config = dict(
    d_shared_expert=128,
    routed_scale=1.0,
    balance_loss=0.00641,
    init_std_router=0.018,
    lr_router=0.00115,
    norm_eps=1e-05,
    lr=0.00092,
    steps=10100,
)
Below are experts of layer 5 (counted from 0) of a mixture-of-experts language model. Rows are named router (the router's row for the expert) and show model dimensions 0-255. Each number is 128 + 32 x the weight over its row's rms, rounded and kept within 0 to 255.
Before each expert's rows: "gets" lists some tokens that make up at least twice as much of what it gets as of all text; "mostly gets" lists some tokens that are sent to it at least half of the time. This comes from a sample of Wikipedia text that the model never trained on. Tokens count by the router's weight.

# expert 28
gets: " a", " an", " the", " his", " her", " its"
mostly gets: " a", " an", " his", " her", " its", " their"
router [138 151 109 117 111 141  58 132  98 118 139 155  71 123 143  97  78 107 138 107  92  96 110 168 103 162 130 127 158  46 157 126 149 125 130 191 109 172 134 113  99 158 118 151  95  96  63 141 117  69 131  90 127 180 133 120 162  60  78 175 134 147 176 139  98 133 169 164 143  98 118 118  80 145 133 136 157 165 141 123 103 185 117  76 209 138 104 166 135  88 155 153 135 131 114  89  96  79 108 149 140 138 147 107 132 102 140 166 163 139 103 161 109 146 128 159 124 109 182 101 118 184 175  47  98  96 138 109 131 128 139 148  82 142 139 127 117 102 100 146 109 144 110 155 121 115 155 127 142 152 125  92 156 111 141 177 130 156 140 105 118 157 152  91 103 124  91 141 101  75 141 178 168  75  96 144 218  95 116 146 138 115 226  73 129 148 104  92 180 196 101 143 138  74 106 124 128 156  97  88 110 113 137 152 137 140 186 146 134  97 106 166  60  36 158 127 111 150 129 187 142 149 181 118  92  95 100 100 135  96 116 174 117 125 118 138  70  66 164 121 100 117 116 149 156  33 153 147 125 142 108 130 159 146 131 160]

# expert 36
gets: ".", "–", "ly", "%", "-", " based"
mostly gets: "%", " based", " million", " located", "–", " known"
router [ 85 106 105 130  87 113 152 162 136 109 114 153 140 125 109 111 123 123 180 161 123 123 118 134 137 139 121  65 129 130 116  64 118 117 119 166 106  79 140  75 151 132  65 126 174  94 154 159 143 127 101 152  68 111 141 130 113 136 114 197  59 136 124 141 172 118 148 131  88 143 106 140 117 108  84  97 106 139 148 130 155 159 123 152  60 114 115 190 146 171  80 111  77 194  59 130 122 116 153 125  48 128 159  53 155 128 162 164 163 152  79 157 104  82  64 141 139 191 104 195 130 162 138 188  79  92 123  97 144 130 119 140 156  56 100 139 132 118 132 151 110 129  52 175  82 130  87 129 143 112 129 107  73 147 125 105 186  91 180  94 139 134 194 164 137 113 185  88 195 134 124 126 102 123  97 132 125  76  94  72 195 139  87 127 143 102 128  99 122 148 121 132 143 144  93 123 163 193 137 173 174 172 153 161  99 124 141 162 163 121 216  81 163  57 134 134 119  86  87 113 125  98 131 153 100 165 138 126 140 132 179 139 152 102 106  89 142 133 138 133 106 150 156 137 149 171 110 111 108 146 107 100 116 111  91 123]

# expert 9
gets: " and", " or", " &", "/", " the", " /"
mostly gets: " and", " or", " &", " but", " +", "/"
router [209 106 191  91  81 135 149 126 138  99 139 221 143 137 127  73  88 142 115 100 130  86 103  90 143 139 139 137 143 180  72 149 167  94 142 102 101 147  96  65 131  73 123 157 168 150 111  89 140 141 168 144  84  95 122 171 133 111 162  90 113 112 170 128  88  95 142 174 164 124 142  96 136 184  87 137 166 113 153 163 143 133 180  84 130  94 148  90 130  83 163 126 149 146  96 138 143  90 170 115 110 155 160  95 166 149 142 116 142  94 136 139  75 117  94 140 144 148 115 101 189 126  61  67 124 182 122 133 134 134 156  93 133  73 145  92 147 151 163 129 106 120 138 129 114  87 166 134 127 143  48 107 143 114 148 120  87 149 136 104 120 173 159 155 159 160 167 153 105  39 165 160 138 156  33 132 126 164 143 159 136 122 124 122 113 139  47 151 167  99 113 133 166 141 111 163 105 124 192 116 137 127 123 180  66  51  86 129 112 127 101 157 112  40 135 109 166 144 120 158 182 149  96 155 149 120 121 164  98 130 171 174 124 116 146 128 179 138 143 190 152 129 105  93 117 176  85 136 102  83 136 120 118 156 158 135]

# expert 62
gets: " B", " P", " C", " T", " M", " b"
mostly gets: " M", " N", " C", " P", " T", " B"
router [150 131 109 116 106 141 161 129  87 104 177 163 160 121 138 116 128 185 141 116 109 138 183 156 132 145 144 129 162 197 104 133 167 168  80 148 200 139 158 132  74 142  45  92 126 186 124 130 100 123 108  89 185 129 150 130  98 147 118 125  84  78 134 103 112 137  89 132 134 129 156 137 124  93  86 133  31 156  94 107 199 162 134 178  66 177 160 151 145  51 133 149 122 158 171 140 131 219 152 100 120 122 150 133  86 109  89 109 134 142 131  99 124 190  96 102 127 135 130 154 141  54 103 135 126 117  63  92 113 157 146 105 119 141  79 139 123  70  65 111 170 131 106 148  83 123 152 130 153 176 128  63  93  91 146 146 123 149 140  98 136 156 131  79 149 134 173 135  75 113 136 138 142 189 137 132 166 121 130 140 127 163 226 140  78 161 162 139 124 150 198 107 176  94 148 131 122 105 161 114 124 119  79 166 122 112 155 119  97 140 203 129  83 123 101 150 156 108 126  98 143  65 168 109 129 138 159 113 139 154 149 157 133  91  91  63 132 124 122 121 161 140 102 172 149 121 135  64  76 165 141 136 107 104 158 118]

# expert 45
gets: " ", "k", "R", "z", "F", "D"
mostly gets: " Kh", " Z", " MF", " Q", " DF", " Bh"
router [145 173 102  90 153 111  84 156 114 100 114  74 100 147  85 171 133 184  85  99  97  64 158 114 142 131 131 163 189 118 120 108  97 119 109 156 108 156 135 170 162 119 117 174 110 132 129  72 186 160 154 147 165 129 153 159 144 122 128 142 152  65 116 135 123 116  89 132 124 112  89  84 155 135 142 141 102 175 101 139 150 133 106 122 100 156 192 123 104  62 122 197 132 153 129 139 123 212 158  85 164  92 114 124  99 113 125  27 134 144  96 112 175 144 109 137 118 119 130 106 105 109  55 115 169 198 148 158 119 107 139 137  94 186  74 178 150 124 118 100 118 106  79 158 114 152 146 140 185 140 101 102 101 114 120 148 121 169 112 123  69 150 132  71 115 133  88 108  90 132 134  67 137 143 101 132 126 113 140 114  99 153 148 160 129 139 159 149 148 124  76 185  97 142 147  81 145 146 164 165 138 141  75 144 155 159  87 176 164 124 127 178 188 156  74 116 116 169 117 129 139 126 160 190 101  77 148  93  94 149 129 147 112 180 152 105 152 135 139  80 104  38  49 125  98 140 186 194 114  70 145 137 175 124 114 131]

# expert 50
gets: "s", "th", "ers", "ics", "ic", "ors"
mostly gets: "ions", "ics", "ations", "ians", "ities", "ments"
router [174 123 162 138 184  82 141  83 126 107  55 123 160 139 117 120  79 158 141 114 105  92 171 125 142 139 136 192 112 135 161 155 160 132 141  62 127 170 180 135 164  61 147 130 199 137 153 159 142 157 159 122 130 110  90 145 194 120 153 140 116 120 112 152 130 137 116 149 141 184 106 157 101 132  89  92  88  45 148  76 135 100 124 233 118 175  94 132 104 148 147  92 169 120 152 136 119  86 110 147  80 106 180 175 134  97 124 123 160 121 103 120 180 135 101  79 114 126 136  99 164 149 200  85 112 109 143 142 145 174 119  97  90 147 147 156 100 157 165 128 130  96 136 107 104 135 142 123  89 166 181 151 143 151  83 132 153 131 112 119 166 157 138 177 190  58  96 130 153 159 127  79  61 113 114 103 152 185 168 163 105 179 163 130 171 119 190  99 126  68 160  78 119 132 117 167  81 137  80 126 154 100  98 130 143  74  91 121 135 119  98  62 164 104  83 151 103 157 131 163 124 106  85 127 142 154 182 146 135  87 129  87 166 158 131 132 157 158 156  70 147 119 142 160 138 110 129  94 133  92 124 127 179 103  88  80]

# expert 14
gets: ".", " D", " St", " L", "D", " No"
mostly gets: " L", " D", " C", " E", " St", " O"
router [140 130 107 104 133  83 104 129  98  79 127 126 142 124  92 164 173 137 110 153 100 162 136 159 166 114 132  79 152 103  84 111 155 112 103 168 133  96 167  81 180 136  99 125  47  88  90 143 135 137  90 139 165 128  83 151 181 163 156 150 154 128 142 171 112 129 107 133  66 105 153  91 146 152 103 119 146 152  86 130 164 127 114  96 104 172 212 133 110 164 135 100 132 132  54  92 181 154 169 131 103 118 125 125  92 144 145 144 141 144 167  81 141 165 143  92 124  96 148 154 134  85  91 133 137 118 148  69 117 148 142  80 185 108  99 121 158  78 136  72 118  92 132 111 144 146 183 134 145 185 160 116 106 147 104 148  87 201 156 107 121  91 109  90 133 168 169 129 125 139 157 175  85  55  73 112 119 100 161 233 144  97 194 118 127 163 106 124 118 175 124  79 110 119 190 119 156 124 122 114 156 108 120 177 127 141 166 106 189 108 151 171 138 142  38 114 143  58 120 104 120 128 173 148  52  84 127 110  68 147 119 168 131 136 120 112 122 141 111 134 142  75  86  89  46 125 156 147 116  89 133 134 126  93 142 130]

# expert 39
gets: " (", " –", " —", " -", "(", " ["
mostly gets: " (", " –", " —", " /", "^{", " +"
router [132 108 139 124  80 131 133 190 109 160 162 114 133 126  92 233  96  91 140 144 137 102 112  99 115 129 125 120 132 123 115 139 141 137 165  55 173 101 105 131 181 120 142 115 140 142 151 102  98 131 179 146 108  83 156 110 143 112 107  81 112 129  99 141 131 173 135 136 117 147 169 135 118 143 141 114 148 109 143 168 156  62 162 161  85  87  52 118 117 117 144 119 103 169 100 167 157  97  90 170 128 133 167 125 160 148 185 126 112 150 126 154  88 126 171 110 130  65 136 108 135 122  72 100 130  87  97 113 154 127  93 137 142 145 143 134 161  85 115 115 105 107 129 125  92 106 127  72 105 193 208 109 127 133  63 128 112 136 150 142  92  52  79  72 122 114 127  81 142 167 152 216 152 156  89 198 102 132 147  74 131 159 144 102  92 160 201  49 161 194 170 127 132  83 140  88  85 105 151 106 123  73 173 151  89 176 137 139 149 144  85  99 123 102 156 142 170 128  79 179  90 154  95 114 131 116  91 132 201 148 134 104 137 133  86  80 151 114 119 110 132 141 117 136 199 127  49 138 171 128 155 151  88 133 133 105]

# expert 57
gets: " H", " W", " F", " K", " G", " N"
mostly gets: " L", " N", " W", " C", " M", " B"
router [143 156 100 117 117 123 137 147 130  47 152 114 172 113 153 117 138 158 116 133 119 143 136  75 141 140 126  42 122 146  54 122 157 106  81 136 129 168 154  93 149 180 113 182  77 156 102 127 138 153 173  93 132 152 107 129  47 114  93 152 125 126 145 130  96 114  96 150  84 159 159 133 151 128 116  99 139 149 117  80  85 199  89 124 121  80 153  27  80  86 181 136 157 149 104  93 127 124 202 154 130 115  82 137 129 192 127 120 144 149 124 147 162 126 123  67 107 136 131 116 146  78 124 150 144 145 154 115 106 186 170 131  81 130 102 100 153 119  56 127  64 128 129 146 146 158 145 124 115 160  38 157  71 121 128 163 126 105 145  79 135 125 142  52 120 152 155 130  95 134 206 176 127 150 110 194 113 124 129 119  76 125 161 120 136 181 105 137 173 129 117 148 150 166 127 144 205 106 137 161 154 114 129 133 160 134 112 159 104 130 111 201 114 119  89 100 130 160 121 103 133 135 188 138 102 181  73  99 126 132 154 131 106 130 129  81 151 140  83 126  72  74  75  98 113 106 103 142 128 134 139 207 155 167 114 163]

# expert 56
gets: " two", " ", " one", " first", " three", " second"
mostly gets: " first", " two", " one", " all", " other", " three"
router [110 135  99 148 105 138  91 138 105  97  67 153 152 135 131  70 128 161 152 142 128 135  83 167 125 137 162 133 146 163 132 160 152 145 101 161  99 148 131 117 203 134 143  70 145 140 169 155 112 121 113 134 110 182  97 124 144 164 101 107  88 127 124 167 151 175 104 158 103  86 103 104 104  53  99 131 109 146 195 178  92 117  73  82 195 109 152 154 115  91 157 118 106 147 124 131 109 101 155 139 131 162 144 220 123  75 107 164 127  39 125 140 179 124 169 195 156  86 149 162 159  76 122 146  91 137 153 132 106  95 135 135 127 116 151 138 133  85 122 113 101 146 134 187 156 146 120 128 119 112  82  52 150 128 106 123 152 135 117 132 182 129 182 102  86 181 184 138 132 127 151 196 109 124  79  94 110 146 150 127 171 228 128  53 148 114 168 112  62 108 158 102 109  92 132 183 102 132 107  84 104 155 137 182 137 107 146 141 171 111 160 108 142 111 147 128 103 105 115 140 150 145 107 105 121 113 134  93  76 171 155  79 170 138 102  86 114 159 186 107 143 124 102 203 148  79 125 148 144  88 119 109  45 147 104 155]

# expert 54
gets: "'s", ")", "'", " his", "]", "’s"
mostly gets: "'s", " its", " his", " their", "′", ")"
router [112 133 151 138  95 170 183 103 140 155 118 120 136 102 105 105  84 134 133 166 143  59 126 121 128  87 104  87 110 164 176 108  93  92 148  56 108 131 110 103 172 164 111  95 207 187 140 153 149 121 129 135 130 113 162  81 128  96 109 160 108 120  96 104 179 138 209 141  99 166 157 172  92 166 131 132  77 127 103 127 105  93 102 176 116  84 103 112 134  98 166 149 143 120 134 131 117 148 114 109 149 148 168 141 147 116 167 123 198  82 212 132 124 151 119  92 109 118 158 122 100 183  95 124 117 110 133 183 111 158 115  59 129 104 106 142 101  90  67  85 139 108 112 153  94  98 141 167 131 158 140 123 153 115 137 137 114 172 101 101 136  71 154 142 114 106 116 143 166 118 125  70  94  43 125 131 145 180 180 147 139 106 153 153 133 128 212 163 160 139 105  73 163 110  90 108 174 172  71  82  96 149 130 193 141  64 182 176  86  89 172 116  79  98  96 140  65  44 151 142 145 183 144 167 139 170  96 105 123 125 112 104 123 109 147 107 114 136 137 158 157  59  85 147 110 118 126 128 156 102 131 140  78 131 146 130]

# expert 0
gets: "ing", "ed", "ating", "ling", "iving", "aking"
mostly gets: "ing", "ating", "ling", "iting", "ness", " making"
router [157 129 149 126 116 165 125 127 128 122  83 147 120  98 142  81 170 188  97 158  91 127 177 140 147 125 110 132 145  97 136 141  51 150 178 130 148 132  68 152 128  98 115 131 103  95 133 149  79 178 139  98 153 124 152  97 179 137  97 156  92 114 134 200 150 127 144 118 199  60 132  90 138  91 117 140  94  91 134  86 166  87 129 160  71 161 181 166 146 179 151 135 176  69 146 104 160 104 125  94 119 116 128 104 164 111 192 189 118 137  94 115 164  70  91 178 113 110 127 139 117 175 133  85 118 189  76 136 168 112 185 126  73 161 123  74  92 201 154 101 130 148 102  93 182 155  93 119 185  73 131  87 129 150 122 169 126  91  62 135  73 155 159 126 118 145  79 175  85 126 108 141 124 167  90 116  99 112 130 144 107 122 137 114  84  76 169 146 120  84  99 131 102 119  92 105 139 122 151 143 120 121 129 102 160 119 111 179 139 202 115 108 168 126 136 165 134 143  93 134 130 106 110 185 152 183 117 140 120  80 124 143 120 123 126 125  83 131  59  94 166 156 114  74  85 127 200 150 141 127 136  84 163  84 159  87]

# expert 16
gets: " New", " United", " South", " North", " West", " State"
mostly gets: " New", " United", " States", " City", " North", " South"
router [ 96 161 111  79 159 100 145 115 106  85  93 143 115  97  92 166 120 124 118 140 132 111 175  86 145 113 123 130 165 163 168 125  93 106 111  92 193  77 214 149 187 164 145 151 142 163 116 155 200 180 163 109  88 150 171 118 125 134 124  94 132  93 176 139 124 109 104 136 111 125 117 140 115 162 143 103 124 136 124 113 108 181 143  80 144 155 131 142 165  67  93 168 128 131 195 128 135 183 145 168  59  83  93 103 110 131 143 171 111 126 149 166 106  84 169 160 123  91 100  97 123  57 147 141 105 132 163 132  84  88 171  50 122  99 117 113 121 148 101  99 114 121 113 142 103 118  86 162 180 151  98 113 138 179 104 117 141 149  97 130 159 137 147 148 118 158 181 125 145 140 108 102 132 145 133 150  74 170 141  88 144  87 114 161 134 105 104 117  73 164  88 145  73 133 187 143 105 126 116 149 101 195 109  86 185 124  93 103  90 157 129 153 171 178  56  91 160 151 111 134 183  83 111  47 102 123 200 145  94 149 141 104 122 141 164 106  90 179 111 119 103 127 110  75 124  81 155 129 158 130  85  54  70 153 105 120]

# expert 5
gets: "\"", " =\n\n", ")", "}", " of", "-"
mostly gets: "\"", " =\n\n", "}", "\",", "_", "\\"
router [144 168  74  97 108 136 154 131 131 114 141 150 128  96  91 134 111  96 135  95 123  87  79 134 116 164 134 161 135 175 132  84 149  91 104  84 167 160 106 114 120 178 170 200 180 154 140 129 101  79 142  62 168 117 176 118 125 139  92  92 163  95 128  85  95 114 153 133  91 162 146 120  94 142 188 122 117 111  97 100 136  74  91 150 126 110  63 121 120 135 147 148 127  82 217 111 131 170 137 178 162 172 120  95 166 111 141 105 100 142 154 153 160 131 106 128 129  65 121 125 169 112 133 137  81  72 162 140  85 206 153 165 219 108 149  99 165 105 122 190 182 141 137 115 124 111  92 138 126 135 185  88  92  88 112 118  94  97 126 128 127 127 105  94  80 115 104  93 198  97  90 114 132 125 179 109  99 112  95  99 126 115 122  97 184 152 130 120 141 209  96 108 166  92 114 129 155 109  70 106  72 166 164 134  88  85 123 171 136 169 174 142 110 139 101  86 145 124  79 142 193 151 162 155  91 112  83 170 103 100 116 137 168  88  90 123 144 130  93  93 144  93 137  73 129 135 100 125 105  93 140  90 161 189 147  90]

# expert 33
gets: " of", " for", " the", " in", " at", " from"
mostly gets: " for", " University", " For", " League", " Council", " General"
router [138 141 171 107  85 138 114 116 133 125 129 146  92 132 135  95 149 147 120 109 102 111 179 145 162 154 123 126 115  94 154 171 143 146 168  98  64 121 160 161 141 144 137 196 105 115 145 234 112 140 146  77 164  28 155 134 177 178 158 111  85 105 148 148 120 126 164  93 148  44 122 143 166 139 129 140  97 127  83 129 118 103 155  97 119 177  78 126 123 107 115 124 119 156 189 160 161 101 102 123 112 157 125 125 167 138 136  71 156 139 103 147 134 127 153 157 102  68 141 157  76 128  82 121  91 124 175 134 129 137 139 141 128  97 152 125 108 151 104 119 166 112 113  87 161 134  91 156 155 145 147 130 149 128  99  81  56 167 152 149 139 192  70 192 175 107  60 149 125 179 156 104  40 124 123 119 112 160 122 134 104 133 112 118  57 161  57 112 151  68 139 161 155 167 112  62 120 115 104 135 164 166 126  84 174 112 118  98 133 117 135 174 114 175  91 109 145 128 157 100 172 103  95 110 137 195 167 146 100 105 113 143 137 124  92 174 115 106 110 118 151  90  89  94 198 112 121 187 195 159 182 134  90 124 106 112]

# expert 8
gets: "u", "ar", "am", "h", "i", "ag"
mostly gets: "ah", "aj", "ai", "í", "j", "z"
router [137 101  67 196 117  97 146 158 152 113 104  52  89  72 127 146 165 156  70 102 136 109 143 131 123 149 154 181 146 146  77  98  99 119  76 182 129 156 122 119 106 118 101 119 123  64 153  68 161 165 151 100 136  83 138 142 137 150 135  81 144  74 121 108  92  91 121  96 179 171 136 136 103  65 126 126  62 110 116 111 112 139 128 199 144 169 170 131 155 118 122 134 151 146 118 161 153 161 158 101 154 138 109 124  90  37 158 111 116 142 136 113 147 116 136 117 113 171 105 142  78 142 166 105 166 168  78 152 127 149 133  64 110 194 165 167 146 107 126 115 109 120 131 141 167 105 121  70 192 107 157 158  80 138 116 102  80 151  88 100  83 186  90  40 149 115 102  96  78 139 151  84 137 162 129 143 166  82 156 152 104 136 133 105 151 138 129 185 146  73 179 116 112 113  78  79 125 140 109 151 127 176  67 156 134 152  78 120 165 116  85 135 168 168 104 124  79  56 133  96  74  94 150 164 129 104 131  95 154 130 136 126 143 182 139 162 152 124  93  77 149  80 126 113 105 123 175 102 127 111 121 115 157 103 166 155]

# expert 7
gets: "al", "ic", "est", "ent", "ive", "ary"
mostly gets: "ial", "ical", "able", "ular", "ional", "ect"
router [134 152 111 134 132 136 141 131 104 108 101  98  84 118 176 119 133 135 160 114 107 123 159  85 120 104 172 173 152  96 148 158 108 165 142  91 178 112 153  98 125  97 177 134  69  87 114 104 117 150 159 143 110  98  68 166 174 123 122 158 103 114 176 163 129  79 185 131 137 152 114 164  89  96 107 106 123 108 167  61 123 170 199 154 115 133 157 107 157 168 183  60 134 120 153  99 165  99 139  75  70 129 129 129 152 105 117 124 148 112 163 113 148 123 134 129 103 139 163 168 157  93 158 127  80 149 143 180 115 155 109  95 141 139 166 184  81 219 130 110 133 147 120 172 162 111  61 104 203  80 193 117 184 164 134 127 168 135 123 162 127 117 175 121 186 106  87 105 133 127 103 108 128 104 106 123 186  89  83 150 112 145 101 134 135  67 116 136 186 133 149 126  91  69  73 108 134 140 151 153 162 175 134 107 168  67 156 101 146  96 154 108 133 127  86 161 115 116 127  72 133 119 131  56 183 134 115 140 129  55 157  52 167 139 187 166 154  90 166  87 133 144 190 165  91  99 147 118 159 110 149 132 118 130 123  95]

# expert 40
gets: " that", " of", " the", " about", " such", " which"
mostly gets: " that", " which", " this", " $", " when", " where"
router [120 155 173  95  98 117  34 121 119 123  83 175 111  92 142 107 121 139 150  97 177 134  98 128 104 102  72 134 176 126 136 105 157  99 169 138  85 149  67 156 105 142  86 207 151 146 149 121  83 114 117  96 150 171 152 130 136 109 155 134 152  96 132 164 135  93 110 135 114 128 106 126 137  96  90 127 175 141 114 156 120 116 170  70 128 120  97 145 112 145 169 104 174 179 116  87  93  65 171 191 125 128 122 117 111 102  81 164 127 137 113 149 125 134 170 159 130  95 133 133  98 128 128 190  71 129 172 187 171  74 161 172 137 176 145 128 106 158 127 157 131 175 148 165 178 133  96 122 120  81 109  74 120  93 132  79 149 123 120 131 108 205  75 149  51 119 178 113 110 183 131 170 138 142 122 135 179 152 129 129 118 165 100  99 172 126  37  83 106 102 117 105  64 103 127 158 137 122 111 102 127 158 122 103 143 153 147 120 136 112 187 129 124 119 182  93 199  79 123 153 169 144  97 127  96 118  97  55 151  75 145 106 176  66 100 103  75 163 136 120 135 121  67 138 164  96 169 135  84 144 128  98 125 128 151 183]

# expert 4
gets: " the", " The", "===", "The", " other", " early"
mostly gets: "==", "The", "===", " other", " any", " most"
router [155 179 176 119 101 205  68  98 184 114 145 167  56 142 101  68 153 164 128 127  68 154  96 147 113 108 178 148 149 144 130 151 160 174 123 151 185  96 147 116 122 128 166  79 146 133 124 186 138  95 157 136 101 178 131 110 153 159  95  92  99 153 131 138  99 164 115 133 159 135  80  88 133 162 134  96 173 166 128 145 156 139  97 100 168 100 111 146 154 184 157 139 110 160 156 104  75 101 106 115 105 193 161 190 108 106 118 164 104 137 163 115 158 174 148 106  92  85 171 137 106 143  83 152  87 123 113 113 183 107 103  88 155 121 139 139 146 172  90 128 110 174 156 140 113 144 112 150 115 120 137 142 142 102 125 106  95 145 148 157 139 109 119 148  58 135 160  60 129 103 163 126  66 113 117 105 187 112 161 138 172 134 145 104 126  43 127 154 153 121 133 141  71  90 153 110  78 147 120  78 119 136 160 152 132 176 133 187 122 148 134 144 112  79  96 125  77 133 149 112 133 156 169  42 127 143 134 136 121 116 197 191 148 181 140 151 117 160 168 120 127 187 153 243 158 130 170 150 132 127 118 137 100 162 134  76]

# expert 51
gets: " re", " \"", " is", ":", " in", " was"
mostly gets: " re", " Re", " co", "]", " \"", " you"
router [ 69 109 181  88 100 197 153 104  97 146 170 132  96 103 159  77  94 119 119 121 148 122 116 139 110 114  85 166 118 154 164  97 129 156 123 119  90  97  93 166 192 147 110 136 134 117 146 102 171 153 131 132 158 120 170  89  66 139 142 116 112 101 134 171 202  93 157 125 131 127 168 148 116  93 164 104 146  93 114 169 123 137 105 129 154  85  87  86 176 144 134 111 120 127  44 121 107 155 123 125 171 120 146 153 150  97  84  76 197 160  94 167 118 133  80 109 131  99  84 216  76 146  96 114 133 162 166  84 106 119 154 156 143 143  89 188 151  80 227 121 152 142 113 106  70 126 150 164 126 118 155 133 182  84 147 183  94 128 141  87 100 118  78 112  93 143 146 138 201  90 162 138 161  98 116 113  98 160 156 138 152  63 119 140 153  85 115 131 108 149 163 146  89  85 138 111  93 100 112 109 104  68 114 143 168 160 134 183  86  84 153 109 124 116 157 168 153 108 141  89 164 134  98 127  75 153 128  76 209 149 157 108 156 102 160  84  98 137 179  94 161  82 110 127 122 111 106 131 140 151 145 115 130 112 107 194]

# expert 38
gets: " R", " S", "R", "S", "0", "1"
mostly gets: " S", " R", " Sh", "197", " N", " r"
router [116 180  40  60 152 152 155 103 130 167 108 130 152 255 139 120  82 145  99 106 141 150  66 149 116 170  93 135  48 110 142 109 137  93 185 108 107 145 157 101  96  92 106 107  84 135 154 159 160 117 159 106 140 119 142 123 100 136 162 173 162 130 140 111 142 159  78 104 105 173 126 135  99  80 113  69 132  91 100 102 122 141 130 114  94 120 127 109  88 104 133 113  97 148 124  69 159 166 143 121 118  92 154 134 125 160 149 204 169 147 122 124 120  94 130 137 166 232 131  63 130 120 115 152 146 162 144 128 198 162 173 111 120 108 137  95  98  83 158 179 108 110 182 144 113 104 175 163 113 102  89 137  84 134  84 168  96  90 107 106 103 154 146 101 116 160  90 129  69 161 150  71  90 120 109 123  73  98 177 109 191 113 150  49 142 152 107 114 146 140 138 147  73 121  95 145 136 118 156 104 148 119 133 194  96 222 167 121 109 160 114 126 136 104  85 139 127 178 107 135 161  97 166 160  87 143 121 126 165 133 146 149 148 156 115  94 138 156 116  64 147 145 141 140 123 111  96 121 106 136 121 141 114 156 135 160]

# expert 34
gets: " the", " American", "ian", " National", " World", " British"
mostly gets: " American", " States", " World", " National", " US", " former"
router [125 158 112 139 109 121 124 115 134  95 125 117 125  58 166 135 152  90 114 137 120 151 115 128 110 133 186 167 154 142 148 126 101 144 151 119 133 165 156 120 167 137 174 190 165 113 118 205 143 132 137 104  49  94 141 104 162 144 118  92  86 147 110  74  73 134 143 159 147 132 112 160  92 139 134 114 168 178 131  87  97 163  89  90 163 116 147 215  93  86 125 119  81  80 209 144 122 141 147 105  98  86 121 152 179 194  97 142 129  97 114 168  70 101 134 146 101 125 114  72  65 112 173 126  48 102  91 120 146 132 180 115  86 111 122 134 120 139 165  71 126 125 147 138 146 179 103 170 127 152 101 124 134 114 159 180  55 131  59 195 135 174 111 172 118  94 129 117  99 104 163 132 122 115 111 125 132 160 108 136 105 106 126 142 136 135 106  92 170 155 135 167 184 170 137 125 134 135 138 143 116 137 129  92 162 108 195 114  94  96  91 189 149 125 127 108 115 120 127 137 130 134  89  56  97 121 146 144  99  82 161 168 156 123 128  94 138 136  89 174 168  74 123 174 142  39 144 145  86 120  89 119  74 103 105  33]

# expert 26
gets: ".", ".\n\n", "==", " in", "==\n", " ==\n"
mostly gets: ".\n\n", "==", " |\n\n", "===\n", "==\n", "==="
router [139 173 155 128  90 142 105 102 149  94 168 129 107 164 150 109 143 161  98 169 106 185  81  78  97 100 161 135 107 116 174 121 195 139  97 191  92  96 161 118 131 101 101 135  87  93 114 188 108 158 150 152 154  93 160 182  95 129 141  77  75 100  85 125 145 140 156 115 133 122 137 224 157 127 138 111 141 206 106 177 145 183 116 145 156 139 140 173 122 117 127  76 141 147 155 148  76 131 125 118 131 159 133 123  82 108 118 166  99 143 129  55 166 188 161  86 146 101 114 119 119 219  89 143 103 112  82  97 124 146 162 112 156 141 162 184 187 174 147 131 153 174  95 102 173  75 165 156 109 138 143 140  76 164 108  86 120 105 160  65 139  77  82 135 139 109 117 118 135 131 134  99  79 125 133 121 153 167 118 174 135  85  99 138  83 154  88 169 143 144 173 129  78 110 145 129 159 130 180 184 161 113 120  92 138  94 121 111  95 142 118 123 166  63  87 128 124 105 101  92 184 124 138 118 166 146 132 118 164 131 181 137  59 130  99  61 123 137 107 110 160 151  94 111 135 150 112 170 167 127  84  80  90 102 175 110]

# expert 49
gets: " in", " by", " on", " the", " at", " during"
mostly gets: " by", " in", " at", " during", " near", " within"
router [165  92 137 117 136 141 133  96 135 140 152 200  64  70 101 139 145  77 119 170  89 109 113 141 105 170 117  92 157 117 145 137 119 176 169 190 156 147 138 121 131 158 138 112  96 145 164 213 133 126 141 108 140  72 120 149 157 112 102 130  88 203  91  73 156 133 111 126 135 114 117 178 138  98 178  61 128 151 134 226 110 161 171  53 161 107 116  82  82 153 101 133 157 124 110 112 136 113  93 170 147 136 146 108 127 103 112 154 108 184 159  98  83 130  81 200 129  88 153  41 116 182 113 111 104 163 125 142 103 126 113 183 211  68  97 133 122 130 156 164 193 130  91 123  91 144 158 164 111 146 158 105 129 102 119  84  92 121 180 112 164 139 134 186 101 123 132  91 113 153 161 140 135 146  96 136 167 108 102 106 112 137  64 166 163 159 105 145 162 139 179 129 138 110  86  65 106 153 192 162  92 121  99 188 142 207 119 143 107 128 126 136 151 143 162 159 140 118 147 130 163  78 134 106 154 151 115 122 122 123 113 165 103 121  76 130 107 171 116 107 103 119 123 113 173 143  86 126 161 181 143 148 135 126 108 179]